From a checkpoint of a small mixture-of-experts model trained on Wikipedia: 64 GELU neurons an expert.
Below are experts of layer 6 (counted from 0) of a mixture-of-experts language model. Rows are named router (the router's row for the expert) and show model dimensions 0-127. Each number is 128 + 32 x the weight over its row's rms, rounded and kept within 0 to 255.
After each expert's rows: "comes after" lists some tokens at least twice as common just before its tokens as in all text; "gets" lists some tokens that make up at least twice as much of what it gets as of all text. This comes from a sample of Wikipedia text that the model never trained on. Tokens count by the router's weight.

# expert 68
router [ 70 105 153 171 136 135 148 135 142 186  56 109 100 148  62 149 124  78 107 127 106 170 126 132 149 155 123  87 148 126 129 107 126 106 153 147  79 165  84 166  69  92 139 159 189 147  76 153 148  90 102 123 152 225 212  84 119 156 109 113 139 144 171 114 130 101 138 126 126  67 105  85  92 192 154 150 179 116 111 130 132 145 148 122  60 100  96 167 134 107 110 100 135 142 127 109 125 139 125  84 131  85  88 125 160 138  75 159 118 102  99 134 130 129  94 157  71 110 156 149 155  97 136 163 165 111 164 149]
comes after: " the", ",", ":", " in", " of", "er"
gets: " South", " United", " North", " West", " East", " University"

# expert 93
router [134  81 145 140 146 159  85 150 192 150  74 107 163 130 146 166 145 117 142 151  72 104 124 161 108 151 139  58 118 123 149 153 130  87 137 150 131 174 121 139 114 120 128 145 126 104 129 158 125 112 135 151 147 175 155 161 132 148 136 105  94 176 147  96 159 141 146  97 110 122 110 141 124 116 137 143 177  53 130 137 136  71 137 199 152  69 114 172 136 151 112  71 196  96  86 105 163 116 152 110 125 116 116 159 135 158 137 129 129  38 101  75 181 122 114 132  96  98 216 160 147  85 178 156  92 135 181  58]
comes after: "s", "ce", "as", " de", " con", "es"
gets: "s", "es", "ations", "p", "pt", "ist"

# expert 18
router [ 88 124 126 132 187 152  94 148 134 154 117 136 145  99  99 173 109 114 148 122  89 137 176 120 153  89 103 109 122 121 139  98 151 109 136 151 110 148  84 164 118 152 149 119 179  21  88 134 138 115 141 111 165 185 146 147 151 164  85 107 138 163 151  52 151 130 152 143  92 103 139 137 137 226 114 121 156 122 140 200 118 137 139 156 129 173  99 147 102 130  51  76 146 124 105  80 117  55 102 121 122 179 112 161 105 129 136 131 146 134 102 120 203  89 133 145 127 128 151 140 139  77  83 108 112 128 180  56]
comes after: "l", "ar", "or", "al", "re", " w"
gets: "ide", "w", "ly", "d", "ley", "f"

# expert 12
router [ 86  72 137  93 147 107 122 127 136 169  62 146  94 168 102 161 134  99 113 131 112  81 138 146 163 151 115 124 112 137 121 125 129 117 124 133 106 128  69 171 137  97 111 102 115  85 142 151 190  70  30  91 107 164 161  79 103 186 120 133 124 104 139 104 166 102 151  91  49 101  97  60 123 141 149  79 146 150 126  94  89 119 100 104  92  98 167 185 108 161 116 130 139 142 117 105 143 110 151  77 108 114  73 107 130 129  55 159 130 156  88  89 149  95  90 124 105  83 184 153 162  84 142 139  84 119 114 146]
comes after: " E", " A", " O", " I", " Ma", "E"
gets: "ur", "d", "ar", "er", "s", "con"

# expert 37
router [113  68 169 115 140 127 114 166 137 115 155 112 134 134 111 113  96  87 148 141 119 111 138 165 132 157  90 133 105 139 168 128 136 102 159 153  91 166 116 210 125  77 136  97 115  84 125 116 124 100 106 105 159 158 114 128 117 133  74  81 169 223 192 100 140  54 150  88 129 170 108  98 104 127 162  84 147  98 101 157  78  99 125 114 105  94 121 116 111 145  88 165 123  85 112 117 119  90 113 110 100 165 130 228 155 192 153 128  90  82  91 101  90 109  89  94 107 132 183 118 141 117 144 162 113 112 173  69]
comes after: ")", " ", "%", "\"", " Team", "ing"
gets: " |", ";", ");", "|---|---|", "---|---|---|---|", "),"

# expert 88
router [112 113 174 122 110 129  99 137 151 167 153 158 129 114 112 219 134 120 185 163  83 201 120 157 117 159  98 127 125 101 166 117 181 118 138 119 136 144  96 164 102  96 148 118 144  82 108 140 171 116 123  77 177 126 117  81 160 125 134 103 172 147 157  75 163 104 128  90 121 124  44 105 122 102 166 102 216 119 114 126 128 131 134 159 101 115  79 153  92 175 125 113 144  83 126  85 129 126 103 125  94 138 156 135 131 121 146 141  87 116  89 120 160 114  95 120  54  92 176 177 126 115 165 189  60 139 190 158]
comes after: "ed", "s", ",", " served", "ing", " was"
gets: " in", " as", " on", " In", "In", " As"

# expert 78
router [130 126 154 128  92 127 109 130 166 141 106 192 129 134 117 198 156 109 141 128 173 121 115 145 153 158  59  75 129 140 182 141 128 132 144 213 128 199 103 156 128 124 112 110 145 117  65 132 145 124 113 123 146 211 140 118 139 125 137 111 180  98 195 143 160 100 172 139 143  99 130 157 127 133 133 101 178 106 102 127 159  82 214 183  95 124 107 192 115 138 114 116 163  76 107 111 125 124 156 137 113  63  88 157 133 173 123 159  70 186  95  48 119 137 125 152 115 103 159 122  97 118 107 129 115 116 149 162]
comes after: "==", "\n", " pro", "com", ".", " p"
gets: "mon", "mo", " $", "See", "po", " —"

# expert 14
router [114 105 145 114 120  99 110 182 162 153 126 150 189 144  71  83 140 112 106 171 129 104 188 152 143 136  77 119  98 197 170 144 192 139 120 152 114 163  66 142 146 104 151 134 176  97 117 158 145  89 127 129 158 116 188  84 111 198 105 116 163 139 152 106 113 137 160  85 117 106  94 127  93 125 142 147 149  92  93 188 139 136 150 138 125 100  80 137  88 192 138 133 143  83 137 140 136 109  85 138  96 183  87 173 119 143  68 122 111 133 142 101 172  93 104 158  58 145 175 134 137  73 158 139  70  99 168 113]
comes after: "s", "\"", " U", "es", "ation", " 1"
gets: ".", ").", "\"", " but", ";", "?"

# expert 80
router [ 66  99 146  92 149 130 105 138 155 140 107 120 155 139 111 148 137  89 111 149 133 138 145 132 158 183  42  42  87 120 133 137 158 145 139 117  68 148 134 143 122 110 159 125 160  50 109 130 166  94 117 106 134 133 171  61 137 121 152 139 175 111 176  96 100  74 201  66 122 112  82 128 155  99 168  87 185 125 122 123  96 120 188 142 127 156 112 116 140 129 108 134 105 132  81  66 146 152  82  96 105 103  97 156 157 112 137 131 108 127  94  80 151  93  94 129 107 122  89 153 157  78 115 214 127 119 141  89]
comes after: " ", "}", " K", "hi", " (", "ar"
gets: "cle", "ce", "ice", " |", " Republic", "ence"

# expert 69
router [108  96 159 122 118  51 112 174 122 153 151 107 120 118 115 172 171 100 143 143 104 137 220 159 206 125  75  88 139 146 152 121 138 131 149 227 108 161 139 140 137 138 144  98 156  81 106 158 142  71 140  74 178 158 114 108 100 133 128  83 106 162 118 121 156 133 137  87 123 149 112 144  98 204 148 113 159 114 104 143 117 142 138 144 120 131  91 118 142 176  52 143 187 109  86 127 157 116 151  63 135  92 118 195  94 148 116 108 111 111  95  93 113 120 144 172 110  81 140 131 139 130 135 133 116  87 136  53]
comes after: " ", "==", " the", "-", "\n", " a"
gets: " f", " h", " F", " w", "f", "F"

# expert 26
router [ 98 102 168  91 127 102  58 146 152 160  97  84 187 156 140 163 143  95 165 134 102 159 178 155 105 128 104 129  80 122 154 141 175  68 112 149  80 135  85 162 159 102 143 139 128 158 119 127 177  94 109 127 143 108 138 121 104 146  92 120 166 137 121 107 137 132 114  98 117 140  94  77 114 164 175 126 152  59  67 113 131 147 192 133 101 133 127 136  98 142 142 104 141 121  74  91 139  96  88  51 104  77  89 130 168 139  44 155  90 147 105 125 166 152 100 179 126 103 181 171 108 141 116  57  84 109 131 158]
comes after: "s", " University", " one", " House", "er", " member"
gets: " of", " in", " from", " near", " de", "f"

# expert 123
router [118 133 171 122 141 143  77 151 144 145 137 184 127 161 139 195 164  67  68 182  69 182 202 118 130 174  97  76 107 166 157 111 115 122 130 151 127 113 128 175  97 147 122  90  98  92 119 165 144  99 110 118 174 147 162  47 159 190 118  83 195 130 183 107 124  74 129  87  97 110 124 126 101 129 141 103 159 112 123 166 129 115 160 140  73 161 161 113  90 124 118 140 146 149 113  95  92  97  98 126 104 111 116 158 154 196  80 146  98 129 114 140 151 113  91 156  92 140 158 179 159  96 134 140 127  85 115 107]
comes after: " |", "at", "ut", ":", "'", ";"
gets: " me", " Me", "ure", " Be", "me", " Mi"

# expert 33
router [ 90 125 161 119 121 130 128 157 129 128  94 180 126 179  76 110 183 103 165 159 124 177 135 141 128 167 107 106 100 131 115 118 159 113 130 153 161 134 130 130  61 138 135 117 135 103 112 150 112 112  81 143 121 141 192 118 169 135 148 113 143 139 152 127  91  95 147 142  57 147 116 160 114 148 122  97 152 111  98 197 111 162 168 171  62 106 147 184 101 116  88 132 182  87  85  91 103 114  90  93 131 151 105 110 142 157 103  57 118  78  53 118 123 159  91 200  99  67 165 176 124 102 184  95 149 115 176  93]
comes after: "S", "A", "I", "R", "O", "T"
gets: "A", "I", "S", "R", "}", "E"

# expert 34
router [ 79 118 184 151 143 124 102 148 154 175 132 176 103 150 102 144 149 118 143 158 133 150 175 111 133 147 127 101  92 134 115 126 114  96 140 157 131 133 114 137  83 131 142 122 199  75  82 132 183  71  78  80 186 170 158  65 127 152 136 170 152 102 123 126 130  67 113 105  89 193  89 105 112 162 108  94 128  70 121 143  95 109 115 146 101 127 151 117 147 161  98  74 214 131 110  75 103 130 103 116 139 107  75 164 175 165 126 122  99  81 142 101 160  75 101 162 108 107 137 155 207 110 163 142 139 137 115  83]
comes after: "-", "ong", ",", "i", " \"", "h"
gets: " K", " Ch", " S", " Y", " Sh", " Ma"

# expert 187
router [ 94 114 120 135 137 130 121 214 114 125 110 115  78 134 144 153 131  99 139 148 127 117 165 135 119 125  64  39  60 156 175 150 123 104 144 178 110 129  43 123  69 113 126 107 148 136  84 183 137 117  70  91 140 142 166 118 133 158  77 106 136 127 139 114 146  80 167 136 118 127 144 102 149 164 164 136 170 153  61 134 153 104 133 177  94  94 136  96 114 134  43 108 136 120  56  83 115 106  91 104  97 124 119 163 146 169 127 123  94 115 111  87 148 102 120 161 115 127 202 145 134 102 138 187 135  93 129 168]
comes after: " |", " ", " (", ":", ",", " $"
gets: " 1", " 2", " 3", "1", " 4", "2"

# expert 129
router [ 95  86 135 112 108 133 124 122 112 154 113 122 133 220 132 194 156 132 132 168 112 172 141 193 133 156 134 143 116 130 134 148 158 145 125 198  98 128  56 128  97 117 151 114 118  88 159 164 181  92 131 105 150 193 169 135 181 169 140  94 131 123 170 138 133 125  98 103 115 126 131  89 105 126 178 114 154  81 133 135 102 116 144 140 114  78 125 114 136 156 111 125 208 140  68 102 100 164 109 114  97 103 136 158  97 141 125 131 101  82 131  45 148  50 100 125 105 109 208 157 147  78 105 133  59 131 139 101]
comes after: " ", " re", "ba", "hy", " Mi", " Bo"
gets: "s", " S", "us", "os", "as", "ult"

# expert 146
router [ 93  98 179 154 157 126 125 135 156 177 127 118 125 139  86 150 184  95 147 181 113 142 180 138 168 156  69  77 119 120 133 113 156  97 146 180 105 163  98 168  94 116 141 113 161  94  84 159 152  72  82  89 204 178 184  87 133 151 130 102 156 141 184 117 112 103 174  89  87 157  97 100 149 155 162  90 151 101  90 164 126 116 150 125  86 101 102 143  98 157 114  97 144 137 113  89  94 116  87 102 105 130 102 176 159 154 101 132  93 101  85  89 145 118  77 128  76 117 178 173 162  99 134 159 104  87 151  93]
comes after: ".", " |", " of", " that", ":", "'"
gets: " |", " the", ".", " ", " The", " K"

# expert 183
router [117  95 207 182 148  92  92 180 185 127  78 154 141 105  98 130 144  94 158 142 121 120 114 197 131 139 102 103  93 117 132 157 160  58 106 130 101 170 120 161  66 118 135  97 149  69 116 134 158  78 161 136 140 114 138  92 154 158  74  92 121 130 166 134  86 101 191  80 145 167 121 103  60 137  93 152 133  97  74 163  86 124 157 192 107 123 118 141 122 103  90 100 132 109  92  51  90 100 121 139  84 174 115 145 130 183 130 137 110 113 140 103 109  75 103 115  95 110 135 151 110 153 121 114 133 139 189 127]
comes after: " ", " list", "%", "ate", "F", " 0"
gets: " |", ";", ":", " (", " =", "("

# expert 136
router [155  94 137 138  97  73  84 105 147 142  95  81 140 189 109 119 186 113 107 136  94 161 123 160 152 165  93 104 117 151 109 159 109 136 171 131 109 138 123 128 111  91 134 151  92 131  38 148 223 106 110 139 209 144 142 141 121 187  92 130 144 132 133 114 171 158 138 177  74 163  84 130 106 114 113 108 140 103  88 144 125 111 130 145  96 136 132 157 139 120 132 107 112 107 113  97 119  89 132  92 101 159 148 140 158 161 108 102  58  69 135  67 153  63  78 110  82 121 140 191 146 112 147 200 105 121 104  81]
comes after: "\n", " Party", ")", " place", " 2014", " 2018"
gets: "|", " |", "-", ":", "===", " C"

# expert 117
router [106 136 154  68 215 134 101 108 116 144 119 147 105 120  79 175  98 113  82 152  87 109 161 161 142 162 137  76  96  90 114 119 139 150 135 162 133 170 124 148  97 173  86 130 137  99 122 184 152  75 125  91 195 172 127 136 165 134 136 116 125 163 187 102 155  93 130  78  92 192  87 101  99 127 207 134 175  84  87 149 131  92 141 149 141 106  95 114  95 132 135  90 138 110  93 126  77 123 159  87 124 123 107 172 116 204 118 102 127  90 118 127 166 160  88 114  90 102 115 113 170  87 115 127 106 102 185 148]
comes after: " Ba", " |", " Star", " appear", " Ar", " B"
gets: " ", "s", " by", "ed", "us", " =="

# expert 86
router [120  79 155 109 132 115 107 118 101 148 134 133  83 158 100 141 156 102 155 104  67 170 166 159 153 127  97 125  92 148 197 139 156  71 147 115 113 179  83 190 145  80 120  97 166  96  97 154 158  92 104  98 157 133 118  80 160 145 122 100 110 158 170  88 207 143 144  93  67  96 116 102 111 146 187  94 123 118  78 128 156  86 133 110 131 128  57 144 107 137 112  80 167 170 146  89  92 109 159  91 121 112 133 135 120 162 135 170 110 119  71 123 162  89 111 150 116  64 111 210 158  91 144 148 125  94 116 148]
comes after: "|", "-", " the", " |", " was", " his"
gets: " ", " S", " Di", " Pro", " Su", " O"

# expert 13
router [ 98 140 142 110 172 141 138 124 145 148  35 110 147 166  95 149 147 156 116 171 162 138 155 133 183 146  75  82 136 132 137 133 106  82 130 174 117 138 100 207 134 142 162 109 133 115 120 161 153 121 100  75 162 123 171  81 110 128 103  92 174 154 167 118 155  75 143 149 100 149  26 141 139 128 123  88 170  98 140 159 130 109 161 128  70  86 165 170 101 104  53 115  93 155 102  98 144 124 117  94  78 200  84 131 176 145 128 140 126  70 115  94 192 133 107 132 122 122 150 133 115 100 154 150 100  97 129 130]
comes after: ".", " |", "′", "5", "%", "2"
gets: " |", "2", "5", "6", "1", "4"

# expert 112
router [ 81 112 177 152 106 121  99 170 150 179  81 174 112 130 154 142 129 127 147 155 135 110 165 120 116 172 105 130 137 156  92 135 210 125 124 183 133 173  98 153  94 129 149 144 117  67 113 147 140  87 152 127 176 119 160 122 175 157 127  82 147 145 165 133 121  74 183 108 112 125  78 142 134 124 178 153 136 122  80 172 122 140 167 126 123 165  87 154  79 156 128  94 154  91 133 112 118 109 139 124  89 127  84 123 140 202  90 161  96  96  72 113 204  85  99 185  94 166 165 171 132  98 166 147  48 132 132 123]
comes after: " ", ".", " No", " |", " U", "S"
gets: ".", ").", "†", "S", " |", " +"

# expert 173
router [117 112 172 138 127 111 110 151 153 146 136 161 110 113 123  96 177 107 135 167 145 107 179 166 177 138 101 137 133 222 161 134 148  70 132 126  80 177 147 197 118 120 144  70 117 147 130 173 156 135 123  80 168 137 133 121 152 131 141  46 135 153 150 146 161 122 121 118 130 210  89  99 113 112 153  68 137 129  89 128 124  87 135 107 116 120 113 166  73 156 122 117 181 115  87 132  73 113 122 118  70 132  83 155 202 210  84 168  89 103 110 127 201 106 112 141  99  96 157 126 130 116 157 139 126 146 128 120]
comes after: " |", ";", " Re", "ual", "/", " The"
gets: " ", " Re", " +", " O", " −", " L"

# expert 43
router [ 50 121 132 140 183  81 121 151 136 153  68 134 167 129  96 177 177 100 109 169 122 125  97 118 207 134  86 103 156 116 159 133  82 124 164 151 128 205 138 182 132  60 126 102 132  93 122 149 145 124 117 130 179 142 128  87 106 146 119 110 123 151 154 101 137 100 145 164 120 140 124  78 162 125 165 115 139  96  86 143 133 144 124 169  83  95 170  87 121 178 116 129 180 151 106  97 156 120  88  98 120  91 111 148 119 148  17 163  98 139  84  76 118 138  98  94 107 115 114 139 139 143 125 200 105  82 122 166]
comes after: "s", " his", "cc", " st", " His", "con"
gets: "or", " part", "tor", "bor", " count", " father"

# expert 175
router [ 63 111 178 162 123 118  88 147 136 147 170 140 156 186  94 110 139 146  98 164 126 186 199 213 108 148  76 100 114 168 132  90 170 107 101 169  92 162 126 195 128 155 162 123 181  65  80  84 170  99 133 108 146 181 122 122 135 159 138 162 176 157 114 110 134 123 146 126 106 164 115 170  99 143 110 109 203  88  90 151 127  94 138 168 124 135 158 147 110 126 126 130 195 146 148 100  89 138  91 119 103 124 145 176 126 144 112 150  99 104  88  72 190 114  95 143 128 107 174 119 120  90 150 112 100 109 125 125]
comes after: "'", "s", " Women", " You", "n", "en"
gets: "'", "===", "==", " ==", "’", " I"

# expert 178
router [ 97  92 193 167 140  98 118 154 147 178 136 136 144 153 103 183 161 102 169 187 126 160 168 170 119 151 110 113  87 145 158  96 134  87 148 170  95 165 108 158 113 138 165 104 144  92  52 151 180  68  79  88 198 140 195 123 134 165 111 135 137 159 165  87 121 111 154  91  95 148  86 115 137 156 163  79 166  93  75 145 113 109 148 162  65  94 144 128 104 152 111 115 122 154 148  93 111 118 101 105 118 131 111 170 163 180 113  99 112  93  98  86 144 112  72 111  87 109 150 167 137  91 177 151 110 112 147 119]
comes after: "\n", "F", "a", "ia", ")", "e"
gets: " |", "\n", " (", "|", ",", "-"

# expert 85
router [151 103 151 111 142 120 131 171 110 166  93 107 143 164 103 135 146 131 135 124  83 114 117 163 132 116 117 153 132 129 129 167 126 139 118 130  89 176  78 151 111  80 114 118 148  99 108 139 135  96 112 113 144 161 159 124 124 211 109  91 131 129 180 109 183  96 158 128 111 120  67 146 117 217 149 117 144 154  69 183 137  90 164 154  95 108 153 195 100 104 165 175 115  71  65 123 113 105 105  57  94 107  93 167 155 142 144 123  80  78 105 116 145  74 144 187 123  43 150 129 120 136 112 176  97  78 159 153]
comes after: "\n", " 19", ".", ":", "-", " 18"
gets: "-", "•", "th", ":", ";", "1"

# expert 6
router [104  91 190  89 178  87 137 158 144 129 112 149 143 143 117 120 152 110 116 154 106 118 157 153 146 150  87 151 137 151 121 206 119 100  81 196 106 184 106 148  60 160 130 137 125 140 104 118 171  71 131  42 150 118 138  93 179 130 129 129 122 160 167 150 176  48 178 127 142 131 100 135 145 162 201 139 157  67 119 137 130 110 183 124  98 113 110  77  84 115 134 144 127 156 139 102  91  57 109 130 114  99 112 161 130 167  91 150  85  94 104  66 134  93 139  98  89 131 151 130 155 101 116 168 139 165 149 134]
comes after: " st", " St", " ", " sp", " d", " on"
gets: "ha", " Ha", "a", "ca", "sa", "ud"

# expert 150
router [139  85 125 137 155 106  49 155 122 153 149 137 146 125  62 117 133 101 124 210 119 135 186 143 183 132  80 161  94 105 144 118 123 152 182 131  90 155 102 146 137 140 155 105 137 104 112 120 174 143  94  39 168 166 127  97 169 126  95 120 135 148 144 120 125  43 163 167  92 154 124 138  92 152 141 111 149 150  75 177 130 138 126 126 111 158 107 125 111 139 112 130 167 155 108 112 141 128 125 111 121 119  69 214 183 126 138 174 131  75 136  64 142 106  95 134 120  95 210 166 166 123 116 121 130 109  97  71]
comes after: " ", "-", "|", ":", " of", "R"
gets: " Ro", " Ra", " Le", "ra", " Bu", "ro"

# expert 131
router [114  76 178 147 138 148 115 129 123 146  93 121 168 151 142 150 164 103 103  88 126 125 161 181 120 160 126 115 130 141 143 142 175  90  99 111 130 179  66 163 153 106 148 118 148 111 118 122 136  30  88  82 154 164 101 132 127 190 104 156 138 162 161  67 136  87 132 137 103  99 112 106 106 152 153  89 120 110  40  84 100  63 199 138  84 127 143 152 101 191 132 124 140  84 101  92 101 118 116 135 120 124 103 142  77 158  68 105  74  78  78 101 141  65 111 164 104 120 117 150 131  86 127 145 146 142 133 151]
comes after: "\n", " Al", " Saint", " Born", "|---|---|", " married"
gets: "-", "=", ".", " Co", " Mc", " Peter"

# expert 81
router [107 132 158  88 134 119 127 140 158 109 115 139 127 128  71 149 120  94  79 159 138 152 122 166 188 160 125 108 145 120 114 155 124 147 151 129 178 144 109 181  77  81 129  70 131  55 110 128 172  78 146 128 142 136 118  65 132 130  70  90 209 110 156 134 188  99 104 146 107 113  66 130  97 133 159 127 138 116  97 156 115 115 168 165 110 144  86  70 115 116 101 106 183  96 107 129  92 121 135  24 127  97 112 153 118 133 102 175  81  92 115  95 145 102  97 178 109  75 134 160 189 107 155 149 157 142 121  87]
comes after: "\n", "-", "|", "==", "---|---|---|---|", "|---|---|"
gets: "==", "===", " =", "\n", "=", "===="

# expert 9
router [145  72 168 149 209 106 114 210 135 118 131 140 142  99 128 162 151  93 149 140 131 186 131 143 177 162 106 124 101 141 164 163 140  88 182 130  90 124 128 129 133 112 175 153 137 100 121 128 106 143 144  99 153 151 115 111 162 185 133 121  98 156 158 151 136 128 131 111 122 127 108 127 160 167 124  36 131 163 100 196 130  77 116 110  82 117 101  76  96 141 111  95 166  89 109 120 155 109  48 135 135 131 136 174 160 185  70 154  85  79 142 142 117  68  92 129 100 148 159 167 140 121 140 106 124  65 176 178]
comes after: "ri", "vi", "n", "ci", "ver", "or"
gets: "n", "in", "un", "ur", "t", "g"

# expert 82
router [127 143 115  94 121 115  99 127 152 153  95 126 166 100 131 121 117 114 149 228 121 158 155 153 153 166  71 134 120 211 132 136 132 126 160 135  92 141  71 167 122 131 131 126 167 151 106 159 140 113  86 126 158 130 151 150 102 111  97 148 125 131 166  73 170 127 153 158 145 112 167 172 141 128 144 108 115 103  89 125 116  92 177 122 116 116 170  96  69 149 125 107 194 142  98  96 132 144  61 114  84  94  84 173 171 181 132 137 135 125 113  75 119  87  94 153  68 135 168 156 133  54 137 172  68  42 152 130]
comes after: " F", " f", "f", " W", " Car", " Ch"
gets: "ol", "ir", "o", "al", "i", "ri"

# expert 128
router [119 127 153 127 138 120 107 150 129 192 115 128  96 181 120 148 191 120  88 167 158 129 138 118 193 146  61 101 125 163 181 160 148  99 135 150 123 170 108 209 106 132 146 111 159  84 114 196 127 101  70  69 176 166 152  93 124 157 105 140 157 112 197  98 167  85 142 127 109 123  64 132 142 142 183 100 136 111  87 143 115  88 137 121 101 135  86 155 119 172 115 123 179 181 114 108  56 128 105 106 129 138  98 147 156 166  84 125  77 112  88  94 123 153  92 153  89 114 163 177 163 103 104 145 114 151 120 125]
comes after: ".", " |", ";", "\n", "-", ")."
gets: " ", " A", " S", " E", " O", "A"

# expert 114
router [ 98 140 111 137 150 126 110 159 145 159 100 145 163 141 136 104 157  72 151 138 148 166 117 157 110 124  76  54 132 121 141 126 148 108 120 169  64 169  99 122  82 112 122 118 181 110  90 102 214  98 113 108 200 177 110 101 139 128 126 134 129 145 150  85 123 101 162 125 103 140 137 104 169  89 196 113 142 130 130 147  99  48 170 115  87 158 167 127 145 119 111 102 160 195 145 107  85 149  92 116  71 133  72 141 153 149  70 123 102  80 121 107  83 101  97 167  93  82 187 126 126 133 158 168  82 156 149  92]
comes after: " ", "w", "ho", "e", "o", " W"
gets: "el", "k", " El", " G", " co", " Je"

# expert 160
router [ 67  90 143 116 182 112  96 176 195 148 126 153 109 112 104 148 127  69 128 133 129 119 113 159 161 121 121 113 137 131  95 100 103 120 154 111  92 154 124 127  55 131 130 113 147 128  61 151 158  68 185 123 219 137 163  75 162 160  70 133 137 135 196 115 117 103 118  86 133 137  78 140 126 190 128 119 137 114  76 163 154 121 113 152 147 119 147 157  36 150 123  70 161  99 121 100 123  91  69 119 126 142 110 162 110 122 153 142 112 134 108 119 124  73 101 184  77 113 119 192 123 113 132 170  91 106 149 136]
comes after: "s", " K", "k", "h", "ha", "sh"
gets: "an", "ar", "han", "um", "ta", "us"

# expert 67
router [117 111 118 143 147 133 120 170 163 144 120 146  95 126  76 112 174  78 127 133 121 139 145 132 201 123  55 140 164 137 166 123 132 110 121 169  98 141  67 136 133 136 139 136 199  84 109 193 168  84  54 131 116 139 170  94 158 150 146 122 178 177 131 116 124  60 142 105 101 146 136  99 128 167 150  99 178 112 128 156 130  85 172 188 124  41  69 128 103 111 124  87 172 104 123 101 141 147 146  66 128 196 135 152 123 137 128 154  81 117  57 109 117 131 145 107 132 122 133 148 150 102 191 107 100 107 144  93]
comes after: ".", "\n", " =", ")", ").", "ia"
gets: "\n", " States", " England", " Canada", " India", " Iran"